Experts of a small language model: a variant of Adam for the experts.
Below are experts of layer 6 (counted from 0) of a mixture-of-experts language model. Rows are named up (a neuron's input weights, with its number) and show model dimensions 112-223. Each number is 128 + 32 x the weight over its row's rms, rounded and kept within 0 to 255.
Before each expert's rows: a language model's description of what the expert responds to; "gets" lists some tokens that make up at least twice as much of what it gets as of all text. This comes from a sample of Wikipedia text that the model never trained on. Tokens count by the router's weight.

# expert 19
What it handles: Verbs after subjects. Forms of be and past participles or predicates right after was, is, were, such as was, became, taken, founded, located.
gets: " was", " is", " were", " are", " be", " been"
up40 [108 168 173 130 194  86 124  94 131 114 182 128 140 120 167 161 128 125 186 178 132 121 129 166 159  86 127  15  93 171 148 160 157 141 135 102 176 147 106 125 108  79 151 145  79 125 129 146  80 145 102 121 104 115 146  95 156 130 172 164 134 193 106 111 160 140 113 173 118 111 156 154 178 124 122 145 207  77 128 116 129 130  69 104 124 148 110 113 148 102  94 135 149 143 157 210 127  93 147 116 130 134 190  86 156 120 140 147 142  97 117 126]
up41 [135 127 159  94  95 111 158 109  97 120  56 124 124 176 102 101 138 120  93 127 166 141 119 180  78 137 168 192 152 130 111 100 160 161 148 134 122 213 121  73  94 102 126 107 110 104  65 125 172 123 163 145 150 146 152 112 141 173 120 139 140 165 120 121 129 149 120 139 171  76 164 122 165 152  72 108 166 156 132 118 133 113 152  84 112 178 126 108 123 148 155 130 142  84 140 145 135 118 154 168 146 161 131 144 160 120 165 143 103  95  97 103]

# expert 0
What it handles: Conjunctions and prepositions. Function words joining phrases, mostly and, with, of, to, by, including, until, as in "from silence to noise".
gets: " and", " with", " of", " to", " as", " by"
up0 [123 107 174 111 109 103 108  23 148  91 154 181 168  98  93 105 130 115 137 134 200 116 134 105 106 146 150 123 165  99 105  98  64  82  85 142 159  93 122 160 110  99 159 120 115 154 100 188 161 148  93 120 128 121 150  74 142 142 103  73  54  73 103 150 101 118 120  60 152  99 170 144 159 147 162 137 148 157 118 168  88  76 154 147 149 143 153 103  55 165 134 163 126 147  73 177 100 114 175 147 122 150  97 152 156 166  91 147  67  98 135 129]
up1 [112  89 142  97  96 123 160  54  94  99 155 138 106  98 226 106 148 123 151 153 108 101 124 110 115  95 146 196 119 115 143 136 154  65 176 124 112  85 109 113 158 142 153 125 118  77 137 107 114 166 163 122 152 143  32 119 121 145 108 140 147  76 146 197 158 134 117 116 118 196  84 116 148 132  93 147  93 155 161 127 116 124 134 123 141 127 120 158 102 136 110  67 157  93 161 146 118 157 130 145 150 138  90 143 169 123 145  68 118 107  78  81]

# expert 7
What it handles: Numbers and years. Digit groups in years, census populations, incomes and table figures, such as 189 in 1896, 484 in $36,484, 201 in 2015.
gets: "0", "201", "200", "199", "8", "9"
up0 [105 133 223  92  74 115 139 182  92 114  78 185 104 123 121 111 109 117 112  50 121 103 151 164 142 137 198 118 138 175 113 106 103 167 109 151 139 139 141  95 107 156 132 185 168  88  58  93 176 133  85  64  97 150 124 129 145 123  52 124 155 116 114 141 170 193  88  98 153 106 163 110 131 131 105 101 141 104 143 187 138 153  98 121  67 138 157  78 130 132 164 173 106 177 222 106 132 118 152  74 141 131 130  98 122 124 115 136 148 122  88 132]
up1 [177 137 166 107 192 178 110 142  80 120 151 144 160  83 108 155 102 153  83 190 165 121 143 166 120 121 120  92 116 135  93 166 131 204 121 130 117 130 158 123  99  67  95 170 117 139 157 115 172 124 138 118  79 154 110 205 113 120 143 138 113 140 161  35 137 122 136  97 154  76 107  74 159 146 148 120 118 126 214 168 143  95 145 112 104 152 132 180 117  89 176 179 185 147 117 124 112  90  60 164 101 144 121 137 121 110  82 139 173 186  59 187]

# expert 2
What it handles: Clause-joining commas. Commas and closing punctuation ending a phrase in prose before a new clause, as in ", but", "),", "",", or ", and".
gets: ",", " and", "),", ")", " but", " as"
up0 [ 85 143 123 152 163 103 134 136 126 144 112 171 101 110 138 154 150 153 129 194 139 117  94 137 140 177 158 104 142 115 182 128  72 162  95 143 165 131 112  80 104 123 115 153 138 142 171 111 110 144  65  95 131  87 159 138 139 125  90  97 174  69 110  70 116 148 132 124 133 107 163  57 151 116 165  96 102  74 111 141 173 117  83  78 124 147 160 147 188 114 147 148 109  93 114 166 174  79  86 160 136 129 123 128 142  81 115 164 135 192  61  83]
up1 [158 155 135 127 156 143 158 122 151  95  81 102 177 118 193 126 164  80  79 140 120 140 125 123  76 165 157 144 137 101  88 111 129 161 141 121  93 183 165 142 148 148  69 147 164 113 171 177 142 124 133 181 151  92 137 127 119 142  96 140 123 100 123 123 149 147 145 106 117 126 111 132 145 115 151 135 121  98  30  97 136 116  80 105  91   0 108 143 127 120 138 103  40 117 146 135 132 135 145  93 102 106 141 139 103 158  97 124 159 178 122 124]

# expert 28
What it handles: Punctuation and structure. Opening parentheses, section markers ==, paragraph breaks, quotes and table line ends, plus Slavic surname endings such as -ova, -ić.
gets: " (", "==", "\n\n", "\"", " |\n", ")"
up0 [128 125 174 173 120  68 185  92  76 101 154 126 143 137 151 143 155 123  67 126  62 140 120 148 135 187 255  77 118  90  47 149 100 142 124 114 120 165 126 126 122 146  97 165 123 134 116 196 108 118  88  86 141 147 140 154 160  98  66  40 111 121 123 116 109 106 123 153 176 135 142  73 214 130 128 101 136  72 166 129 108  84  65 103 163 133 174 113 126 202 170 131 142  95 129 128 103 155  87 103 121  97 122 143  88 162 157  97 152 136 105 174]
up1 [152  76  99 165  85 114 159 115 154 129  97 142  71  71 185 160 185 117 121 121  87 100 119 101  83 117 160 126  87 143 104 134  81 111 158 180 184 123 122 149  58  92 161 101 129 117  91 136 146 106  73 144 171 101 155 104 199 145 147 132  71 101 132  85 168 144 150 179 128 122 113 136 123 125 150 158 107 149 113 157  91 131 117 166 146 143 132 114  81 105 105  96 100  83 141 114 159 121 121 109  83  91 133 112 110 114 108 150  95 151 107 137]

# expert 17
What it handles: Separators after numbers. Pipes, colons and commas right after digits in score tables, times and dates, as in "0–3 |", "07:46", "April 20,", plus "born" and coordinates.
gets: " |", ":", ";", ",", " /", " –"
up9 [101 167 141  67 130 151 120 135 113 187  95 104 124 161 101 107 190 168  54 115 197  77  95 113 126  96 145 102  92 202 137 163 141 136  91 160  68 150 142 147 111  80 109 123 168 151 129 120 159 142 138 112 170  90 117 126 127  90 127 168 158 125  98 145 135 127 108 190 189 122 116 156 180 165 148  89 187 150 121 131 116 104 140 144  89 111 184  72 152 169  77  96 108 149 160 181  95 104 133 101 117 122 133  95  96 113 147 179 106 151 111 118]
up10 [110 184 124 111 111 118 141 171 165 130 153 131 104 162 116  57 125 193  79  88 109 102  90 118 103 139 112 142 112 100 128  59 158 186  87  96  89 138 249  59 125 105 144 103 134 151 117 139 108 138 181 134 153 110  99 170 144  91 109  78  92 102 160 113 158 109 113 138 137 149 166 134 137 140  63 158 162 166 161  89 173  85 160 140 111 154 179 154 122 143 106 102  76 153 142 174 142 206 174 151  90 120 138 147 116 144 160 149 123 105 106  75]

# expert 5
What it handles: Verbs after subjects. Words right after a subject or auxiliary in narrative prose: auxiliaries and main verbs like had, would, to, suffered, announced.
gets: " to", " that", " he", " had", " which", " has"
up40 [166 214 130 151 142 152 101  71 166 112 127 122 198 102 131 194 119  93  69 104 140 105 136 120 145  92 140  99 129 110 120  58 147  98  85 162 155 144 118 104  67 165 146 137  94  97 129 126 152 181 179 128 152 192 229 130 164 109 116 151 101  96  90 153  74 125 105  98 148 152 126 123  98 154  91 161 146 149  98 129  80  90 164 103 185 145 152 104 136 130 167 107 112 161 116  96 127 113 152 195 131 124 159 186 113  95 148 107  71 148 179 138]
up41 [119 119 116 121 128 157  95  81  99 116  88 167 165 209 137 173 119 102 121 112 119 113 132 104 218 133 128  81 157  86  90 147 153 126 109 133 179 133 136 162 114 146 174  34 122 114 101 154 110  40  69 133 172  48  78 116 142  90  61 111 183 199 141 101 164  26 143 140 177  64 108  98 145 153 202 139 159  74 155 142 156 145 156  99 134 116 129  74 134 118 142 143  89 104 104 103  91  91 122 103 131 167 129 131  98 178 129 128 141 104 111 184]

# expert 14
What it handles: Row and bracket openers. Row-ending pipes with line breaks, table divider lines, heading markers, and opening brackets or quotes before names, dates and glosses.
gets: " |\n", "|", " (", "\n", " \"", ")\n"
up0 [163 117 113 125 138 129 164  92 144 113 136  98 151 158 114 119 118  85  60 142 137 167 117 101 105 114 193  87  82 138 105  92 117 106 135  86 162 131 117 114  95 135 141 129 135 142 141 146  69 114  98 119 186 127 166 138 143  86 122 125 157 170  89 106  69 126  83  87 139 158 178 120  83 125  94 145 205 125 157 129  80 120 132 137 123 196 144  94 146 140 128 144 138 132 120 110  87 175 189 120 128 166 120 109  71 166  88 110 197 120 159 175]
up1 [121  83 113 158 156 154  83 129 109 108 156 102 133 129 115 142 145 128  91 117 135 108 122 124 130 151 114 133 132 107 155 178 148 121 124 117 146 122 133 130 137 132 151 117  41 140 153 148 178 184  57  97 146 181 180 107 131  82 159  71 174 138 138 125 141 103 156  93 170 153  90 133 134 151 110 165 120  77 122 135 156  97 103 129 123 138 130  78 142 136 154 107  22 100 125 154  85 145 134 174 151 113  91 137 129 199 134  91 176 103 119  88]

# expert 24
What it handles: Quantifiers and numbers. Number words and quantifiers before plural nouns, such as two, three, several, many, some, all, various.
gets: " two", " of", " other", " three", " all", " four"
up0 [158 109 143  90 129 142  88 144 143  98 106  99 172 103 164 158 142 112 142  85 168 124 124 140 105 157 111 150  96 115 145  98 103 171 141  98  92 132 167 138 125  87 124 129  98 129  52  99 124 122 122  80 139 103 103  96 120 133  95 151 127  68 155 152 133 146 117  81 174 161 141 154 163 153 135 149 102 138 112 159 168  61 121 125  80 114 120 148  89 143 150  95 100 103 140 194 194  43 145 172 126 113 118  71 131 122 106  66 137  98 149 143]
up1 [102 155 130 145 148  80 110 103 141  35 174 167 161 112  88 140 120 151 121 106  91 135 125 156 158 147 131 123 145  91 135 171 108 123 114 115 154 103 113 160 147 125  91  82 108 133 131 146 125 135  75 143 157 146 111 117 152  89  87 135  99  83 165 102  51  60 100 120 194 199 136 168 182 114 143 221 164 114 118 192 152 154 119 151 101 116 158  94 125 116 173 165 117 159 128 153 164 114  76  98 138 116 133 102  77 150 135 144 113 120 149 158]

# expert 30
What it handles: Infobox hyphens and numbers. Line-initial hyphens in infobox field lists (- Born:, - Location:) and digits or numbers in tables and statistics.
gets: "-", "\n", "1", "2", "3", "0"
up0 [153 166 171 179 138 125 178  94 159 131 111 162  95  95 199 177 172 121 181 179 124 156 159 144 174 140 122 118 116  95 139  90 160 170 140  94 130 149 152  58 206 149 169 119 179 105 137 165  80 151  80 159  88 164 124 148 166 139 139 134 117 169 152 122 160 121 183 158 175  69 116 114 155  99 144 168 162  87 164  85 143  93  90 109 149 186 158 186 164 150  82  94 124 174 115 118 122 167 142 100  96  97 136 185 122 149 171 161 138  76 126 143]
up1 [ 93 110 115 162 163 123 129  48 121  90 180 148 148 165 125 181 139 137  99 138 155 113 130 114 130 113 107 115 111 120 122  96 131 109 125  84 160 134 161 196 139 103 125 180  83 122 126 144 100  79 101 122 129 189 101 143 138 111 120  84 113  94 172  98  65  95  99 114 175 200 128  52 205  40 136 133 117 130 157 126 154  95  92 109 136 109 144 143 151 127 161 162  63  99 130 173 119  94 111 105 137  63  89 128 123 152 152 130 154 149 112 136]

# expert 20
What it handles: Sentence-initial words, word endings. Words opening a sentence like However, Next, According, Soon, plus the article an and word-final pieces like -nd, -ly, -s.
gets: ".", " an", "th", " However", "9", " U"
up9 [148 125 130 166 103 105  98 101 160 136  63 102 115  99 127 129 149 139 148 134 120 131 113 186 146 155 136 115 136  79 156 100  96 107 113 123 146 113 152  15  91 129 163 185 138 118 122 127 132 154 141  87  88 162 142 117 128 121 144 170  96  89 144 133 114 118 191 123 168 116 158  79 216 114 105 116 181 151 165 158 162 121 153  97 143 133 126 188 138 158 133 133 195 154 148 121  70  91 113 109  78 111  96  94 125 165 123 125  99 178 147 104]
up10 [107 114 133 110 158  42 138 119  86  96 199 137 167 146 100 123 126 165 108 146 105  80 107 133 108 169 172 102  56 116 170 134 222 132 143 172 105 114 154  95 100 138 124  81 137 120 100  81 100 122  74 123  81  89  89 148 120  93 107 115 120 186 193 107 102 126 139 128 144 105  88 116 110 185 171  76  94 118 129 163 102  88 122 153  95 121 152  78 101 102 105 144  97 126 113 127 107  57  93 217 119 117  88 124  59 137 120 101 124 176  98 135]

# expert 8
What it handles: Table field separators. Pipe separators after text entries in wiki tables, plus colons and semicolons after labels, as in "Country:", "Times |", "Trust;".
gets: " |", ":", ";", " the", " –", " -"
up9 [147 130 117 117 118 102 129 101 101 129 113  92 120 126 108 118 149 122 128 102 122 133  71 116  82 132  96 104 130 193 146 158 160 123 103 113  55 153 166 163 120  82 117 170  92 191  90 162 153 102  90 167 129 133  82 127 154 140 190 167  57 170 183 141 129 121 168 110 152 119 173  95 132 129  85 194 146 170 177 149 126 144 143 111 153 126 142 116 121 137 148 170  11 167  96 129 122  89  81 123 123 118 128 177 140 113 141 130 105 126  98 143]
up10 [134 162 136 151 203 100  97 154  90 149  96 137 112 153 156 119 170  97 106 176 188 136 148 128 146 111 146  95 115 126 143  64 147 103 130  73 121 142 145 124 139 104 167 155 154 191 118 131 182  93   0 137 152 132 151 124 111 137 118 171 159  67 110 134 165 150 141 120 101 102 103 111 128 153 107 154 114 169 117 127  68  75 136  67 121 146 131 104 107 116  90 114  72 158 163 163 156 140 107  84  86 103 113 116 139 102 151 145 150 130 122 173]

# expert 25
What it handles: Determiners and modifiers. Articles, possessives and prenominal adjectives before a noun, such as the, a, his, its, 's, largest, possible.
gets: " the", " a", " The", " his", "'s", " an"
up0 [182 126 123  58 108  85  83 127 129 138 100 118 151 104 139 129 130 181 153  35 103 121  80 125 168 130 103 157 186 118 131 147 119 143 113 133 123 156 128 109 140  81 156 142  93  82 125 138 102  92  99 135 192  91 147  87 100 161 130 125  94  99 161 159  50 121 151 171 103 159 183  76 104 180 101 145 205  98 115 128 148 160 136 119 164  97 120  57  77 107 104  91 120 191 136 126 155 126 161  91 151 179 130 118 178  99 113 183 161 103 124 144]
up1 [ 96 144 174 124 159  63 133 110  75 140 155 130 144 133 127 137 137 135 102  83 114  64 105 144 110 169 135 104 148 107 166  94 150 160 137 131 135 177 167 156  87  71  95  60 148 149 100 126 160 118 117  90 121 113  85  93 140 158  85 112 107 200  46 106 128 110  39 172 193 150 103  98 133 142 135 117 132  58 126 145 116 181 101 183 166  52 204 127 106 170 117 204 206 125 173 127 123  82  87  99 109 114 159 131  59 166 144  95 103 156 100 106]

# expert 22
What it handles: Prepositions. Prepositions linking nouns and phrases in biographical and descriptive prose, mostly in and of, also for, by, on, during.
gets: " in", " of", " on", " for", " at", " by"
up0 [122 123 130 201 136 160 158  48  82 134 141 136 148  91 124 140 138 133 121 205 190 142 153 187 104 103 145 139 165 116 159 140 109 113 124 133 168 164 120 175 147 138 131 149 119 126 191 127 140 153 132 139  84 128 132 116 156  92 102 139 128 105 130 141 129 177 154  80 144 103 145  73 161 162 159 163  85 134 172 195 116 156 105  50 152 110 104  64 164 208 111 144 148 129 127 110 146 155 187 128 113 100  77 198 156 138 114  97 153 156 113 123]
up1 [109 139 111 209 166 102 206  72 120 127 141 168 109 182 105  88 139 155 162 139  94 112 107 125 124 170 136 153 134 119 160 114 106 119 165 141 138 115 163 176 157 124 111 140 122  80 148 113 120 192 227  84  93  85 123 159 145 145  63 118 142 157 175  96 117 161 107 106 169  74 116 154 104 123  94 117 108 104 126 101 162 165 147 130 170 175 176 182 162 103 131 160 113  91 156 150 136  71  88 142 108  91  91 150 105 145 166  66 148 127 146 165]

# expert 29
What it handles: Numbers in tables. Digits and year pieces like 201, 198, 0–9 inside sports and election tables, plus three-letter country codes like ESP, ITA, JPN.
gets: "201", " ", "202", "200", "0", "1"
up0 [172  94 146 154 175 130 140 115 119 117 147  95 128 106 103 147 161 140 114 110 168 118  82 105 136 122 163  81 132 123 104 134 130 141 184 142 166 131 131  97 155 167 166 109 132  84  64  94 171 137 136  80 102 146 105 109 138  62 179 165 101 125 125 165 172 150  98 141 161 117 144 132 139 147 129 114  90  95 127 158 122 205  84  40 105 138 141 119 166 155 129 154 102 105 136 106 171 121  94  64 154 123  93 142 123 120  95 176 175  27 146 135]
up1 [ 99 131 136 132 116 131 107 163  99  98 108 158 137 116 187 159 110  70  75 109 128 157 123 125 168 145 136 125 100 134 143 130 112 154 145 153 155 112 131  75  66 160  90 146 148 114 135  94 139 103 148  96 145 190 205  89 103 111 170  89 135  49 114 139 105 207 118 112 122 122  89 167 133  94 147  92 154 111 119 148 154  94 129 129 155 147 119 129 141 123 138  91  69 167  88 104 143 108 108 120 121  94  93 200 102  99  90 171 135 142 142 131]

# expert 12
What it handles: Table and list punctuation. Punctuation, spaces and numeric pieces inside tables, ranked lists and taxonomy entries, plus some first names like Chris, Jeff, Mike.
gets: ".", ".\n\n", ",", "-", "=", "%"
up9 [129 143 184 113 115 153 132  69 103  91 124 150 181  98 186 176 119 125 114 172 111  84  80 192 110  92 103 151 120 126  44 117  99 139  88 105 173 110 125 100 135 131 106 127  80 133 147 157 119 125 168 132 171 109 152 149 101  64 124  86  97 167 106  24  86  97 126 118 113 141 123 160 167 125 153 118 144  86 169 133  99 121  87 155 131 136 111 157 134 100 120 139  99 104 112 155 143  60 128 119  93 122 141 176 112 110 130 135 113 114 115 132]
up10 [146 110 146 136 157  96 102 127 126 134 156 173 154 110 176 138 168 110 125 178  97 113 143 197 151 134 208 125 101  72 100 171 169 158 140 179 141 174 133 125 160 136 143  78 118 197  82 105 137 160 110 156  99 137 144 101 180 138  74 120 143 116  99  40 105 104  91 104 156 193  53  90 175 134 132 117 161  59 190 156 158 154  90  80 107  91 179 121 168  89 173 130 124  90 191 107 126 115 133 118  44  86 127 138  63 199 161 133 139 155 124 163]

# expert 4
What it handles: Table cells and separators. Pipes, spaces, slashes and header words inside wiki tables and coordinates, such as Candidate, Votes, Turnout, Opposition, Nation.
gets: " |", ")", " /", ";", "%", " m"
up9 [154  66 187 133 164 140 116  95 134 187 114  99 101  59 120 139 168 131 130 120 124 154 147 138 136 155 176  40 144 116  84 188  78 173 118 146 144 105 148 160  97 131 121 148 165 120 179  97 146 137  89 110 143 148 193 115 176  87 158  91 154 130 172 158 146 190  75 206 112 102 225 118 158 178 126  94 139  91 124 111 177 164  69 163 127 112 180 135 125 162 168 118 118 123 179 109 155 145 137 159 108 144 108 147 128 130 120 100 148 109 113 135]
up10 [ 98 176 128 174 136  89 162 102  98  93 132  90 178 128 166 153 123 101 152 157 106 158 142 104 122 127 142  95 105 140 115 123 127 205 135 115 108 147 115 118 187 113 114 127  56 158  84 148 190  82 149 183 113 109 101 133 108 168 106 144  97  97 146  96 100 167 115 101 166  88 124 104 108 103  41  93 162  71 166 191 101 134 112  86 112 107 131 151  97 152 101 169 153 144 123 185 137 107 142  77 156 111 143  96  94 122 114  69 202  90 155 172]

# expert 26
What it handles: Spaces before numbers. Standalone space tokens before numbers in tables and text, plus dashes, degree and prime signs, currency symbols and math brackets.
gets: " ", "–", ".", "°", "′", "_{"
up0 [133 135 106 171 110 123  87 153 156 114 128 131  87 126 146  83  92  72 144 131 111 162 141 162 111 112 123 179 103 107 171 132 106 188 141 162 147  89 109 111 132 136 120 177 149 183 158 184 135 167 168 164 112 240 112 109 129  40 105  85 164 185 107 150 121 126 103 153 110 123 177 146  72 119  63 148 126 130 114 118 177 158 142 147  98 140 100 134 148 143 209  89 115  88 123 189 119 134 122  97  82  94 111 107 131 164 148 105 134 169  91 165]
up1 [149 129 144 125 167 145 107 132  47 117 103 189 155 133  67 123 104 113 103 131 158 144 146 114 134 158 118  65 116 141 130 139  92 182 184  72 109 176  74 176 157 153 139 154 126 139  90 118 117  82 220  98 151 153 104 144 130 129 132 123 133  53 185  96  93 170 124 209  95 145 110 121 130 119 157  89 151 141  73 133 135 145 119 186  42 130 120  95 153 113 107 166 134 134 130 167 185  91 121 104  85 108 165  88  78 127 106  85  99  62 128 147]